config.toml
hidden_size = 224
hidden_act = "geglu"
routed_scale = 2.83
balance_loss = 0.0123
norm = "rmsnorm"
tie_word_embeddings = "early"
optimizer = "soap_variant"
batch_tokens = [32768, 65536]
train_tokens = 238100000
Below are experts of layer 9 (counted from 0) of a mixture-of-experts language model. Rows are named router (the router's row for the expert) and show model dimensions 0-223. Each number is 128 + 32 x the weight over its row's rms, rounded and kept within 0 to 255.
Before each expert's rows: a language model's description of what the expert responds to. This comes from a sample of Wikipedia text that the model never trained on.

# expert 44
What it handles: Century digits and spaces starting years and ages in infobox lines, such as Born: November 3, 19-98, aged 78.
router [113 120  66 111 191 120  78 114 100 159  88 128 129 194 121 156 116 126  83 140 141 112  30 123 152 135  93 153  87 194 123 158 163  67 192 170 128 173 139 154 153  99  69 121 104 127 151  89  56  92 146 144  90 120 164 125  96 145 152 188 101 147  89 150 149 110 122 125  88 135 163  85 137 132  94 129 135 126  78  47 101 187 190 120 128  70  96 107  85 110 144 100 171 163  95  79  88 220 176 122 113 118 178 152 136 120 176 108  65 178 115 118  71 113  94  75 122 149 130 115 102 125 112 145 123 108  72 130  81 122 198 131 134 129 145  92 127 153 155  97 149 137  90 109 106 108  90  65 146 109 126 172 141 103  82 122  97  81 127 158 107 151  99 136  92 108 157 116 132 137 148 117 172 130  97 143 103 116  99  91 112  90 138 131 128 132 123 125  95 161  93 146 134 141 103 163 100 147 105 143  90  77 104 124 103 162 169 126  82 148 122 161 106 146 119 101 114  68 102 148  83 100 118 143]

# expert 4
What it handles: Content nouns, verbs and suffix pieces after determiners or possessives, e.g. his role, members, work, -ation, -ing, resulting.
router [145 137 132 114 122 159 103 108 109 139  77 106 127  72 107  98 113 158 164 119  89 195 149 117 155 102 142 128 169 106  74  93 158 158 142 110  83  73 127 200 105 118 106 134 155  60 142 140 104 175 147 173 196 106  91 131 103 121  58 109 140 142 101  86  74  86 134  95 195 178 192 106 116  75 104 101 140 124 123 104 216  94  90 149 137  84 133 127 196 107 125 115 118 110 135 142 105 100  80 103  94  79 107 148 129 114  89 137 141 151 159 195 160 160 150  96 171  99 209  90  76  77 129 144  86 128  92 149 165 122 151 134 118 149  71 139 138  83 146 151 128 147 105  80 178 138 116 135 146 148 188 103  94 109 133  83 126 111 158  77  72  98 155 120  86 109 121 106 155 106 125  81 108 109 141 122 157 104 145 129 143 116 104 186 120 108 128  80 114  81 120  42 137 158 119 159 135  98 146 127  94  91 143  90 111 104 119 113  84 160 163 135 104  75 141 160 147  81 109 108 128 130 145 172]

# expert 57
What it handles: Main verbs and particles after subjects or to, especially in plot summaries and biographies, such as made, began, breaks, turned, up.
router [121 104 128 137  87 125 126  92  95  85 148 155 144  69  80 107 169 151 136 101 118 103 126 145 212 132 129 116 119 146 108 153 127 106 162 122 165 164  99 142  96 116  85 123 112  97 111 131 186 138  99 160 137 105 109 134 168 118 128  92 124 134 119  86 104 116 147 109  89 121 102 112 141 176 115  82 127 131 155 167 104 157  95 132 110  89 148 195 181  63 154 106 157  68 149  84 144 145 153 134  95  62 105 120 120 124 120 151 167 148 144  94 153 219 181 138  94 160 140 113 175 154 134  68 164  97  48 109  76 152 139 143  98  75  74 146 103 124 136 136 104 173 171 136 163 103 123 168  87 131 184  94  80 122  98  95 107  97 111 143  84 110 173 131 119 134 179 197 139  70  63 113 188 119 164 143 150 187 198 150 110 141  63 174 108 145 137 126 172 104 118 100 121 109 116 111 101 173 112 143 123 112 123 102  49 160 104  94 166 137 130 162 115 163  96 174 158 114 144 134 105 131 147 197]

# expert 18
What it handles: Possessives and articles (his, her, a, 's), plus adjectives or nouns after them, especially sports terms like League, Championship, NHL.
router [129 111 149 169 161 160 146 184 152 153 129  73 155 138 128  68 110 140 145 168 118 144 145 147 129  91 121 135 189 173 164 127 162 124 119 133 173  78 162  95 138 143 120 100 116 137 129 159  84 109 154 169 157  75 127 151  94 152 125 110 210 116 141 140  75 144 144 113 148 130 123 166 159 153  43 199  98  99  86  95 204 117 157 141 175 185 120 103 147 172 204 155 128  98 121 128 126 130  72 131 158 100 127 114 119 118 146 152 130 110 175  69 163 148 148 159 132 119 158 151  91  90 133  87  95 155 197 134 112  91  81 133 170 185 115  95 134 147 164 126 147 117 183  70 183 121 144 141 152 145 133 143 135  91  65 123 190 121 131  88 106 179  90 121 110 103 181  58 141 137 131 135 142 133 173 136 142 141 179 143 146 142 173 109 164 157 149 120 135 117 208 126 123 105 171 206 152  62 106 175 108 136  98 138 100 181 109 103  73 111 137 125  80 159 138 132 144 161 127 115 151 106  98 127]

# expert 63
What it handles: Prepositions and clause-linking words such as of, and, for, with, when, while, because, including inside song titles like One for My Baby.
router [153 107 170  93 129  95 122 110  83 128 138 151 129 119 112 144 119 126 133 186  87 119  84 112 142 149 171 131 123 113 178 139 159  69 141  87 166 137  92  67 126  66 158 144 109  63 154  94  92 116  40 133  81  79 154 158 168  98 136  92 112 127  87  93 121 159 149 119 138 102  93 148 139 119 119 131 155 143 186 158  90 159 154 117  70  90 110 191  91 116 173 182 180  82 133 100 121  81 185  94 146 156 150 122 127 105 132  85 132 164 158  96 124 121  89 141 131 121 144 150 112 168  81 112 111 102 106 105 133  77 161 131 110 125 138 111 150 132  96 146 136 128 177 177 137 116 136 118  30 101 171 156 127 185 146 124 115 128 104 177 190  90 131 115 155 152 174 147  86 124  71  92 127 136 125 138 126  73  75  71 109 116 165  92 176 126 135  95  94  95 100 144 174  98 176  59 110 116 165 139 154 147 112 183 135 155 112 149 179 169 130 143  99 135 126 174 127 116 128 142  85 110 195 203]

# expert 38
What it handles: Early pieces of ordinary and technical words split into fragments, such as f-ran-cs, magn-etosphere, cru-iser, M, l, tr.
router [126 141 112 112 115 128  93 148 166 105 143 128 129 134 133 137 157  83 104 118 109 152 117 115  76  57 108 131 131 129 136 111  60 141 180 161 135 179 171  81 140 128 122  87 177 141  81  92  83 141 168  79  69 104 120 151 160 151 140 151 116 194 119 171 165 163 149  64 122 218 142 108 133 138 180 170 109 124  91 137 151  83 140 135 179 133  96 154 106  73  77 126 100 138 156  95 117 111  86 115 107 159 165 183 100 123 176 142 102 138  59  93 109 151 121 165 182 107  88  76  56 186 125 170 138 167  87 129 109  98 167 145  96  84 155 143 129 124 135  64 124 137 148 127  88 152 132 132 189 102 116 115 125 128 130 141 150 112 101 154 123 179 152 112 103 173  80 123 136 103  88 196 179 119  96  90  67 117 112 172  96 134 162 218 111 169 123  70 116 130 110 128  84 157 144 121 183 127 142 149  68 129 129 105 159 125 120 103 139 159 121 131  95 144 112 151 141  82 117 143 107 164  58 126]

# expert 10
What it handles: Subject pronouns and modal or auxiliary verbs (they, she, has, would), plus header cells and pipes in sports results tables.
router [144 125 151 154 152 112 113 150 140 134  79 169 138  98 115 114  89  95 167  88 165 104 155  95  94 139 159 111 189  91  94 137 146 156 208 109 184 177 107 128  88 125  96 171 111 132 134 201 102 109  59 139 146 106 157  82 180 163 127 129 130  32 142  89 101 171 163 171 144 148 113 122 137 135 168 101 147 117 113 173 141 147  44  63 170 151 133 112  86 124 133 103 161 123 123  90 126 152  93 137 146 143  98  88 167 104 134 109 136 107  43 120 151 113 127 139  84  92 137  67 164 148 117 105  79  89 136 116 161 133 133 161 144 160 147 193 106  91  44 135 168 120 140 156 168 124 148  65 100 184  53 109 153 110  79 156 121 113 102 130 150 150  97 131 131 126  79  94 186 161 141 141  94  87 113 116 178 126 147  93 139 145 192 105 140 143 124  90 123 127  98 148 123 100 138 110 133 143 131 122 124 171 142  69 113 162  93 105 183 155 108  90 153 142 168 170 172  82 126 117 109  87 144 144]

# expert 61
What it handles: Commas after dates, periods ending paragraphs, and clause-linking words such as which, when, where, while, until.
router [ 91 108  50 118 126  83 123 146 155 100 114 193 100 152 155 112 140 199 157  90 119 113 162 144 175 142 120 138  63 103 176 160 142 128 108  84 127 147  84  52  77  95 129 141 157 150 163  75 155 165 128  75  73 134 165 122 188 103  77  57 111 162 106  96 124 167  82  43 142  97 142 124 139 169 132 121 118 118 137 177 146 137 159  84 132 131 123 130  69 160 106 159  99 115 118 126 134 126 161  95  88 173  59  90 122 121  84 108 154 162 109 117 165 114 126 108 135 147 147 143 101 129 133 105  85 108 115  95  94  97 114 148  77 105 159 108 108 135  26 141  89 125  96  24 133 114 136 144 112 140 168 170 117 161 168 134 119 128 196 135 104 126 129 162 143  76 124 154 174 146 117 106 104 119  87 121 126 101 162 155  99  49 168 108 123 124 123 154 125 124 138  86 149 116 146 140 155 143 162 131  90 173  92 170 166 149 119  92  58 158  87 105 124  84 138 135 165 107 121 147 136 120 109 104]

# expert 60
What it handles: Past participles and verbs after was or were, such as influenced, lost, located, plus chart words like Hot, Top in album articles.
router [129 143  82 100 122 135 146 129 108 110 213 146  56 133 152 115 143 177 178 102  95 118 147 124 128 173 117 125 140 156  85 107 141  90  67 102 163 133 121 156 137 179 136 118 114 135 119 151 128 141 175 216 121 123 112 111 107  99 177  50 131 127 102 129 107  88 135  45 121 134 122 162 130  96 146 120 101  98 133 129  96 129 105 136 107 114 112 180 150  56  96  96  99 119 149 128 128  90 102 146 104 105 208 108 141  86 123 126 146 180 183 164 169 145  91 171 179 112  90 151 103 165  95 152 195 143 115 127  53 165 116 133 113 142 118 126 101 175 163 179 177 169  85 174  74 124 161  80 160 126 163  99  62 118 106 117 141 145 111 129 115 125 122 119  64 102 168 115  83 152 123  80 128  94 179 143 119 224 148 158 131 146  67 131  68 133 120 124 186 141 101 144 122 106 103  94 133 123  66 125 128 181 121 116  95 148 143 116 115 125 124  85 137 106 130 183 142 118 164 125 101 154 162 183]

# expert 52
What it handles: Row-ending pipes with newline in tables, paragraph breaks after a full stop, and wiki heading markers like === and ==.
router [143 121 156 142  89 109 147 140 180 136 138  75 150 132 134 115  92 109 123 152 121 112 101 153 142 181 153 106 157 153 168 146 145 104 151  98 157  88 100 144 137 177 153 141 147 176  81 187 190 133 107 160 197  75 149 137 142  76 114 123 144  78 129 182 171 113 174 184 177 134 159 142 149 135 135 114  72 100 152 167  90 155 153  75 109 158 138 124 171 121 150 118 128  78 176 110 125 151 113 193  81 162 170 152 117  81 176 148 154 156 158  82 164  67 106 156  79 126 101 113 138  84 134 105 122 135 145 195 108 169 171 102 119  76 118  69 103 111 127 169  85 104 105  85 151 149 141 156 109 179 132 144 115  76 114 165 153 123 154  74 120 119 135 158 159  82  93 118 162 145  71 154  49  93 136 103 159 104 131 129 114 105 214 120 131 143 130 166  47  81 135 123 114 150 130  96 116  36 134 139 138 116 130 141 114 156  82 180 124  83 138 108 146 106 167  99 168 116 156  89 126 110 106 143]

# expert 34
What it handles: Function words in running prose, mainly the, of, in, to, his, their, and first words of names like United.
router [154 132 138 121 166  86 109 139 118 123  97 132 128 157  82 158 138 144 130 158 133  88 172 139  96 184  86 157 145 125 101 175 160 159 169 119 186  91 127 142 120  98 173  97 122  94 101 204 112 133 178 108  80 112 159 173 126 127 133 131 132  37 150 151 107 171 124  52 149  85 134 135 123 158 119 198 121 144  86  66 118 114 153  85 125 163 166 113 103 118 130 123 151 104 118 157 120 157 141 156 150 172 182 128 178 134  46 137  80 111 162 119 126 122 164 124 149 122 125 150 122 146 103 128 174 144 195  95  74  84 101  95 141 124 106 182 137 160 183 107 100 130 173 104 114 100  97 141 100 141  92 133 193 110 162 155 155  95 156 174 197  56 140  92 141 150 128 119 131 160  68 124 158 139 121 163 166 191 147  98 166 185 110 132 150 113 152 128 126  70 119  92 156 129 122 130  94 112 128 161 175 120 112 153 138  90  91 188  68 108  75 156 120  89 106  67 172 130 175 109 155 151  96 134]

# expert 48
What it handles: United in United States, South, North, city, and infobox keys like Coordinates, Born, Genus, plus year starts in lists.
router [ 84 109 124 149 120  84 121 170  84 155 159 120 119 129  51 181 136  78 159 146 174 122 180 133 142 118 109 168 156 173  95 152 160 204 107 113  93 140 177 195 169 149 166 128  94 103  64 148 110  88 136 147 117 203 202 177 133  92 146 110 149 140 141 106 128 101 116 122 208 172 154 124 139 134 108 102 156 153 111 170 101 146 144 148  62 170 105 131 151  97 133  82 138 132 181  58 115 147  95  83 159 137 128 143 129 143 112 159 121 145 124  91 118  81  85 154 143 134  89 157 145 105  94 112 170 107 159 142 158 167  65 108  98 155 138 133  96 105 133 113  77 135 189 171  92 109 137 165  97 155 143 156 140 104 138 120 134 120 148 111 154  98 126 152  83 108 160 132  81 126  96 146 129 156 109 109 111 146 114 104  93 126  94 141  81 179 127 128 116  83  73  97 181 154 141  92 116 121 169 176 189 125 182 188 153 160 155 169 120 108 122 147 192  56 163  75 115 132 121 150 161 160  83 137]

# expert 35
What it handles: Commas, and, or, &, and to joining items in lists and ranges, such as 1960s and 1970s, four- to six-lane.
router [131 139 186  90 116 115 112 133 133 126 138 115 193 175 232 134 125 105 189 109 108 169  84  88 100 117 164 122  75  85  93 121 120 114 106  95  64  84  99  81 113 125 148 128 162  98 116  83  97 117 132 145 147 122  69 151 140 135 147 111  89 128 113 143 132 154 177 150 110  63 101  95 111  99  92 161 172 120 146 127 143  76 151  81  98 159 131 152  80 101 194  94  84 157 116 181 112 155 151 155 141 160 205 143 159 154 131 109  91 165 142 101  39  34  87  89 116 160 110 112 164 144 156 112 132 153 123 134 131  97 143 105 140 152 146  83 181 124 136  75 148 106 109 145  57  72 117 165 157 129 108 177 157 152 121 189 109 141 126 122 151 100 155 174 168 144 114 163 131 162  97 134 128 144  95 112 166 118  89  77 142 135 122 134  72 145 144 118 144 161 111 126  76 167 163 110 120 140  59 172 133 105  98 147 133 146 189 151 135 143 174 128  80 114 144 107 117  99 154 122 145 147 191 137]

# expert 36
What it handles: Middle pieces of split words and common nouns before of/to, such as ham(mer)ing, tresp(ass)ing, head, number, according.
router [119 155 131 128 120 147  88 108 125 135 189 125  81 136 142 137  92 125 131 159 153 128 131  96 109 140 147 129  74 143 149  84 109 167  99 117  21  99 168 123 130  90  92 160  95 143  85 112 150 153 136 119 111 118  95 141 115 184  72 183  60 158  82 179 166 124 104 141 144 176  87 144 181 126 113 116 120 128 125 131 126 155 142 142 178 106 126 136 121 107 143  69 139 159 108 115 128 188 143 169 127  90 151 159  79 162 175 110 139 163 169 159 158 183 155 106 124 143 132 142  72 121  59  81 129 119 105 166 156 121 123 140  76  84 136 139 122 103 151 158 127 191 140 147 163 114 135 147 109 142 172 111  28 138 129 126  42 172 145 125 172 102 159 174  69 177 109 161 134 144 141 151 173  82 148 174 180 117 154 210 108 166 130 181 113 146 138 144 132 150 139  80 117  97 127 106 147 124  60 118 117 162 146 108 114 118 177 160 163 122  88 142  72 186 136 180 125 100 165  92  88 146 123 151]

# expert 28
What it handles: Role and title words plus infobox labels and spacing cells, e.g. President, coach, Producer:, Succeeded, and word starts like ch-, disch-, milit-.
router [ 98 157 105 137 132  73  75 175 132 161  89 153  91 163 120 124 113 167 115 116 143  89 164 122  86 115 107 202 151 109 140 101 180 122  97 101 126 166 118 134 163 140  49 113 130 164  94 113 123 199 125 126  96  87 122  95 177 193 163 149 118 166  95 158 179 136 114 111 206 130 163 135 128 108  84 135 166  65 121  58 153 148 140 133 165 140 142  99 175  91 118  76 125 129 100 141 109 107 141 116  79 114 144 112  81 111 124 183 174 149 138 119 136  88  90 170 108  98 136 170 155 142  99 113 105 125 126 161 208 118  86 153  86  78 158 124 157 117 133  65 190  72 143 105 126 122  93  90 149 110 156 108 139 111  84 117 121 128 101 129  87 105 112 189  93 180 135  71 165  59 139 119 169 117 209  96 106 126 138 139  98 131 147 197 157 136 108 161 135 109 167 110 112 155 112 200 107 129  82 144 156 110 174 137  59 128 135 106  94 151 124 151  73 127 102 147 112  93 132 119 127 106 117  98]

# expert 26
What it handles: Spaces, dashes and year prefixes 19/20 leading into dates and ranges in tables and text, plus section heading markers.
router [119 141  87 114  79 161 140 119 118 160 139 107  89 180 199 125 135 116 105 107 166 134 116  73 213 130 131 151 136 175 112 126 130 136 171 145 109 127 114 149 101 107 141 137 163  98 175  94 128 147 160 171 102 184 177 109 132  88 107 143 137 149  73  76 143  83 143 165 127 123 163  87 140  90 127 108  85 132 122  84 122  92 175  86 113 179 103 122  53 154 123  96 156 107 133 139  78 161 145 109 140 164 158 122 122  95 162  85 152 147 130  91  66 155  89 151 136 132 120 130 151 134 165 142 167 100 159 146 114 169 107 170 108 105  85 139 121 135 147  79  55 176 200  85 149 127 107 145 100 120 152 117 135  72 123 110 110  86 158 161 132 160  71 164 164  86 143 167 109  97 179 105 147 133  63 109 112 191 118 104  52 116 147 127 152 110 120  96 164 118 131 157  67 119 123  85 158 207 108 129 173  88 136 163 167 132 138 118 153  20  98 166 129 164 175  99 106 112 135 158  95 127 111 127]

# expert 54
What it handles: Function words such as the, in, of, for, on, during, and sentence-initial The or This in running prose.
router [135 133 155 105 149 135 128 102 148 133 134 182 133 130 133 167 168 173  79  74 132 122 152  92 115 114 103 148 127  95 173 151  90 147 106 135 150 153 119  80 174 128  92 123 113 100 113 196 117 158 156 155 114 100 114 171 144 125 101 108 144  88 113  58  66 125  99 120  86 108  79 159 127 167 159 147 112  75  94  92 142 126 110 161 185 174 100 132 176 184 187 125 175  47 147 105 136 174 173 162  92 103 125 134 181 186 115 108 131 109 179 126 135 100 149  73 137 133 165 168 138 100 147 138 146 120 153 102  90 140  90 122 158  73 191  97  93 139 121 115  93 135 206 123  30 100 135 142 144 153 124 155 162 147 209 162 148  96 163 181 150  80 128 176 130 104 165 110  82 199  73 163 123  96 111 118 199 134 133 105 119 160 173 134 137 170 127  98 107 117 155 123 156 150 130  98 150 144  89 149  83 172 117 132 141 126 112  90 115  88  88 175 152 144  95 115 138 126 168  81 111 150 143 145]

# expert 21
What it handles: Determiners after prepositions or verbs, usually the, also his, its, their, a, and adjectives like former, local, new.
router [137  81 154  87 145 173 143 144 133 153 151  76 165 124  99 177 158 150 131 153  84 144 110 139 105 167 141 153 125 115 187 133 117  97 143  84 137 134 156 100 141 101 166  87 109 110 125 180 117 148 184 184 114 109 159 158 109 146 118  84 122 104 182 110  80 190 114  90 133  75 115 156  99 144 117 169 138 123 113  68 154 141 157 118 140 174 156 177 116 178 130 132 107 124 128 147 123 206 159 188 151 167 183 123 193 197 109 110  64 145 173 130 133  85 116 118  97 137 142 168 106 131 102 150 174 167 170 138 117 151 105  83 153 177 148 160 149 136 167 110 137 104 208 119 104  88 109 187 103 155  81 142 158 146 147 188 162 136 139 104 204 139 127 164 170 146 177 107 124 155 111 137 157 198 112 161 161 179 138 121 145 162 129 106 168 166 168 114 165 142 146 118  88 102 167 162 110  98  87 133 148 104 102 149 133  94  83 134  60 125 126 175 128 185 112 100 116 128 153  73 114 158  88  70]

# expert 43
What it handles: Prepositions and auxiliary or main verbs within running prose, such as in, of, with, has, had, so, rather.
router [125 124 128  92 136  90 112 104 134  59  91 108  94 117 115  98 150 108  83  99  66 135 130 141 158 108  97 106 133 140 131 115 125 156  31 114 172 154 134  49 137  74 143 183  80 137  85  99 140 157  77 180 119  81  74 153 158 181  84 158 119  77 111 103 107 133 141 143 111 133 135 116 109 108 207 185 139  82 127 159 139 164 130 135 146 137 103 146 130 186 121  98 113 110 134 105 128 122 163  97 127  98 167 177 135  77 184  89  78 149 128 116 126  91 221 138 127 186 141 102  91 147 158 108 175 114 115 137  88 182 134 169 166  97 167  94 116 144 168 183 175 107 135 105 104  78 184 157  69 127 164 130 135 163 141 136 126 174 131 176 139  96 103 120 142 168 186 177 142  80  93 154 115 131 119 116 200 159 123  88 116 100 117  69 140 119 141 165 105 110 101 148 171 140 104 119 107 165 180 135 151 127 121  91 121 164  96 179 173 141 184 125 122 126 141 107 114  83 107 116 130 150 102 160]

# expert 27
What it handles: Commas and closing parentheses after names or birth dates, plus subject pronouns and connectives like he, she, who, and, was.
router [158 131  78 140 127  80 130 145 132 155 142  86 179 158 142 114 107 126 170 168 110 166 144 124  91 193 119 143  95 117 156 140  90 171 117 162 103  78  93 101  74 137 151 155 131 146 160  81  93  97 122 110 149 141 115  99 151 118 111  95  54  89 166  86 147  97 173 172 113 101 142  91  95 141 123 160  99 119 149 118 148 174 108 107 139 108 110  92  63 138 182 123 136 136 110 102 139 159 138 102 133 127 143 112 128 108 123 151 135 144  89 148 134 107 190  72 121 149 136 122 136 107  98 112  97 128  96 107 173  85  86 150 162 186 137  92 166 165  39  58 183 178 111  91 126 129 146 131 185 109  86 102 139 206 153 114  82 117 148 117 138  91 153 109 153  92  79 124 169 209 145  73 125  97 142 129  98  52 164 118 109 157 106 123 143 162 141 112 179 101  50 105  92  91 118  67 109 139 139 134  57 122 118 119 109 165 157 114 159 178  73 108  91 101 131 183 166 139 123 109  77 104 159 107]

# expert 62
What it handles: Single capital letters opening a proper name, mostly places and teams, such as H-atteras, H-ertfordshire, P-ortsmouth, C-oca-Cola.
router [119 123 167 169  88 104 152 159  68 125 113 162 111 130 103 149  68 130 119 135 203  84 121 119 157 105 128  65 106 165 127 103 158 106  72  75 102 139 116 115 118 170 130  85 161 145 134  97 175 164 110 156  83  96 119 105  55 140 117 103 144 126 149 177 129 175 147 144 152 106 170 106 161 169 136  47 138 173 134 138  83 119 154 183  97 117 181  99 126 136 125 154 110 195 126 110 104  99 142 163 195 130 130 179 151 128 117 140 178 119  56  78  80 195 127  70 139 136 107 116 165 188 121 128 177  89  91 117 129  90 144  80  79  99 128 165 100  88  62 135 127 108 172 108 159 142 135 152 102 127 131  81 153 167 114 108 129 102 108 101  87 181  77 110 123 156 131  74 100  99 100  93 169 143 119  98  92 138 124 135 146 126 125 133 117 157 133 176 130 151 139 181  97 111 150 135 157 174 190  79 132  97  96  93 117 108 106 115  82  66 188 128 158 136 133 115  96  91  97 145 155  70 106 116]

# expert 1
What it handles: Sentence subjects, mainly pronouns and first names in plot summaries or biographies, plus the verbs after them: he, they, Daniel, was.
router [110 175 130 137 133 137 162  68 141  97  83 126 140 116 153 122  91  73  97 140 157 141  62 163  89 195 165 140 173 173 146 193 158 202 107 150 132 133  98 103 134 183 125 195 110 155 152 103 140 105 116 132 169 215 105  96 207 104 195 143  93 119 130 127 171 131 181 174  94 158 150 105 146 165 166 133 111 116 130 129 129 126  77 114 112 139 151 134 134 186  89  73 160 146 109 179 121  63 120 119 125  93 145 109 163 110  71 125 120  93  90 162 135 142 124  77 154  92 151 100 177 120 172 129 133 127 101  99 123 133 128 127 147 162 124 189 151 119 110 152 147 120  72 221 143 146 117 163 115 201 162 112 119 102  93 154 127 131 131 111 157 127  93 127 118  53  79 135 105 154 204  82 105 173 145 162 104 118 127  85 180 152 159  79 159 122 139 146 156 137  61 121 151 169 122 166 154 112 141 101 186 111 166 143 167 135 127 134 152 181 128 109 119 133 138 154  92 115 122 130 111 147 122 148]

# expert 39
What it handles: Opening pieces of words split into subwords, often a capital or consonant cluster, such as E in Egg, he in lighthearted, Che, sc, comp.
router [185 168  75  85  94 119 113 135  96 145 123  84 121 168  98 148 136 142 212 146 121 118 130 134 142  69  95 127 111 152 151  47 131 149 101 135 178 119 155  73  96 179 114 155  93 101  96  90 152 111 146  80  75  86 154 108 163 127 174 180  85 158 144 152 174 109 125 138  92 117 118 154 151 138 213 113 139  82  78 149 103 187 121 199 114 149  51 208  93 123 125 104 166 125 123  99 113  96 127 135  91 112 164 103  91 119 126 146 178 102 138  95 105 137 118 144 141 139  80 155 157 136 102 141 168 110 142 166 114  83 143 107  91 110  96 147 170 106  83  90 199 151  64 130 101 130 127 141 181 107  95 128 173 156 143  98 144  86 181 146 113 133 119 167  84 151 116 140  95 125  58  68 149  94 147  74 105 118 141 155  96 145 100 125 185 154 103 122  71  94 180 191 142 138 131 116 169 145 116 104 132 119 117 135 111  82 149 158 156 136 160  81 134 134 164 155 127 169 121 115 112 101 159 148]

# expert 0
What it handles: Opening pieces of proper names and foreign words, usually capitalized, such as Am(igo), Sal, Los, El, Tak(ashi), sh(rim)p.
router [176 159 123 119  80 186  77 116 191 200 119 127  95 135 125 112 114  96 103 133 119 177  93 134 129  95 120 149  98 170 139 110 154 137 150 172 110 106 159 131 178 126 102 102  99 146 134  79 160 159 171 141 162 143 107 139  87  94 184 144 105 149 115 112 172 138 157  93 143 196 184 157 123 145  98 161 148 153 109 115  90 144 221 153  88 110  60 188  95 149 112 195  96 124 125 135 122 112 136 149 140 105 146 169 152 139  97 104 155  85 135 170 130  98 115  75 153 156 141  97 123 141 127 146 138 158  83 179  94 128 164 117 129 116 162 164 125 147 145 126 171 105  96 138 150 110 103 102  82  77 159 126 180 154  61 197 122  75 127 131 174  99  90  93 107 156  96 108 105 101 113  90 147  90 166 110  63  86 169 168 179 178 126  91  83 110 126  94 113 140 138 115 138 124 106 118 142 176  80 110 158 155  83 155 185  82 180 112 179 176 136 109 124  58  67 147 101 149 118 132 138 143 149 111]

# expert 9
What it handles: The article a, quantity words such as one, several, first, and the first piece of a year or word, like 19 in 1973.
router [169 114 103 148 125 183 131 126 136  42 112 118 115 150 107 167 107 115 112 104 174  72 132 120 200 132  84  83 131 144 138 132 125 119  85 121  64 143 150 130 142 142 170 156 143 194 118 110 115 115 173 173  99  96  95 127 106 122 117 117 132  66 150 161  85 178  84 124 117 160  92 125 147 141 123 132 151 135 114 168 111 107 148 188 103 134 134  88 126  77 159 111 116 134  99 110 180 114 161 150  76 122 191 114 115 125 146 108  98 133 128 100 103 121  75 122  90 100 170 110 120 170 139 178 131 159 120 151  87  68 181  97 120 186 208 124 125 153  61 125 117  85 131  77 163  98 146 125 112 132 180 138 127 171 157 145 149 107 165 142 122 152 160 124 133 126 131 109  80 148 163  98 152 123  92 121 132 130 140 140  94 116 171  88  51 125 150 102 128 192 180 170 126 112 158 161 122 158 148  65 168  67 119 127 125 117  93 145  78 140  48 144 130 178 156 119 137 196 154 127 121 172  19 109]

# expert 30
What it handles: Digit pieces in years, dates and large figures, such as 20(25), May 19, 12(3),000, plus words like however, century, died.
router [104 140  71 100 162 134 157 105 109 108  88 177  94  81 100 111  92 150 136  81 137 120 117 243 149 162 117  69 134  71  87 136 163  89 115  94 121  81 139 122 131 162 129 163  90  81 121 180 141  86  94 154 131 166 145 137 120 122  87 129 127 130 102 185  80 115 127 142  87 154 164 136  91 156  39 144 107 127 161 157 192 154 115 137 100 101 123 156 163  96 105  63 154 150  60 190 111 150 156  81  89 107 110  99 126 113  71 124 143 141 135 181 201 151 109 155 101 125 155 147 150 179 106 113 135 155 146 116 175 133 138 108 105 133 199 128 135 149 188 196 147 141  86 107 128 185 183 123 161 118 144  82  78 124 131  77 181 142 144 105 110 159 154 114  90  83 113 141 113 110 117 126 177 128 167 128 137 117 146 131 151 106 121 102  73 133 117  95 153 102  99 169 108 123 124 140 115 152 138  37 123 139 158 120 122 165 199 121 100 100 110 101 114 123  87 161 153 142 145 104 124 139 173  84]

# expert 59
What it handles: Verbs after was, is or at sentence start in building and biography prose, such as built, born, located, published, died.
router [ 58  98 108 135 124 121 156 168 110 113 160 115 156 119 127 108 155 120 145 140  40 179 159 137 119  95 112  97 112  90 118 119 121 120 144 133  84 139  65 140  89 169 153 117  77 140 164 130 116 144 125 128 167 132 100  95  65  96 125 149  70 157 140  46  96  97 181 107 115 144 108 103 119  99  75  75 194  80  90 138 141 167 102 159 165 113  91 141 156 130 125 120 162  97  92 105 123 139 104 105 128 115  84  76 197 139 156 167 165 149 168 175 158 116 155 131 167 112 101 148 123  72 122 164 111 115  81 149 122 163 120 118 118 172 150  98 154 151 160 123 130  82  84 163 124 154 145  60 138  89 165 111 105 155 115  87 100 117 136 141  70  92 187 151  95  97  80 106 133 113 137  69 103 123 118 137 108 145 140 139 109 108  45 122  93 139 138 119 100 171 127 140 115  97 100 120  88 203 119 132 140 193 190  54 155 124 164 112 188 147 100 133 100 126 187 123 123 143 115 139 165 137 189 201]

# expert 12
What it handles: Infobox field labels and year endings after 19 or 20, such as Personal, Starring, Total, Preceded, 20(26), 19(36).
router [129 133  72 167  83 150 150 180 112 156 170 127 132  85  93  73 149 149 155  94 198  84 112 103 168 133 119 105 149 195  98 118 123 143  84 124 153 147 166  89 125 109 127 129 137 150  96 160 199 146 144  82 163 115 160 151 119 140 159  95 199 123 101 164 119 136 101 153 123 131 133 153 175 118 144 155  76 107  73 140 162 166  88 134 132 114 168 101 113 168 118  78 166 131 130 134  77 129  60 147 114  63 144 118 181 143 127 122 149  93 106 118 120 138 128 176 155 128 152 117 148  62 121 180 101 165 123 139 106 186 144 129  85 139 146 161 115 125 131 125 175 126 126 135 117  97 134 148 119 124  87 186 174 136  85 124  93 134 189 134 103 103  82 134  94 212 160  96 128 110 178 161 175 136 151  97 196 154 141  89 118  94  83 169  88 137 126 187  83 120 154 119  93 114 141 168 120  90 142 150 128 203  88  86  73 124  79  73  89 134 155 137 128 134  94  78 112 176 181 164 123  76  97 135]

# expert 24
What it handles: Commas, periods, and, table pipes, and clause links like but, while, including, that end or join phrases and list items.
router [134 107  91  95 157 142 128 102 162 108 136 135 176 157 157 110  82  98 129 148  73 158 102  76 109 126 124  99 121  80 154 122 101 122  74 105 114  79 112 118  92 140 138 154 145  83 112  64 152 138  59 119 104 119 117 101 200 109  95 130  57 135 143 123  68 137 146  99 144  62 147  78  87  72 156 137 190 135 145 129 120 107 138 127  80 139  87  92   9 171 179 131 112 126  90 179 107 118 180 132 131 201 131  74 131  93 156 107 145 164 116 148 118  57 105 101 103 155 143  96 121 144 140  99  96 190  98  88 147 102 142 132 165 118 116  75 149 164  75  82  96 110  79  88  96  76 112  97 135 129 164 138 125 141 142 128  74 181 115 143 156 132 128 131 114 162  91 183 114 144 118 103 119  93 117 136 151 118  84  85 139  81 103 105  81 162 128 127 142 106  96 131  51 108 156  93 150 182 124 177 113 152 111 156 109 114 153 140 111 162 130  89  78 126 136 139 171 104 120 113  93 157 167 165]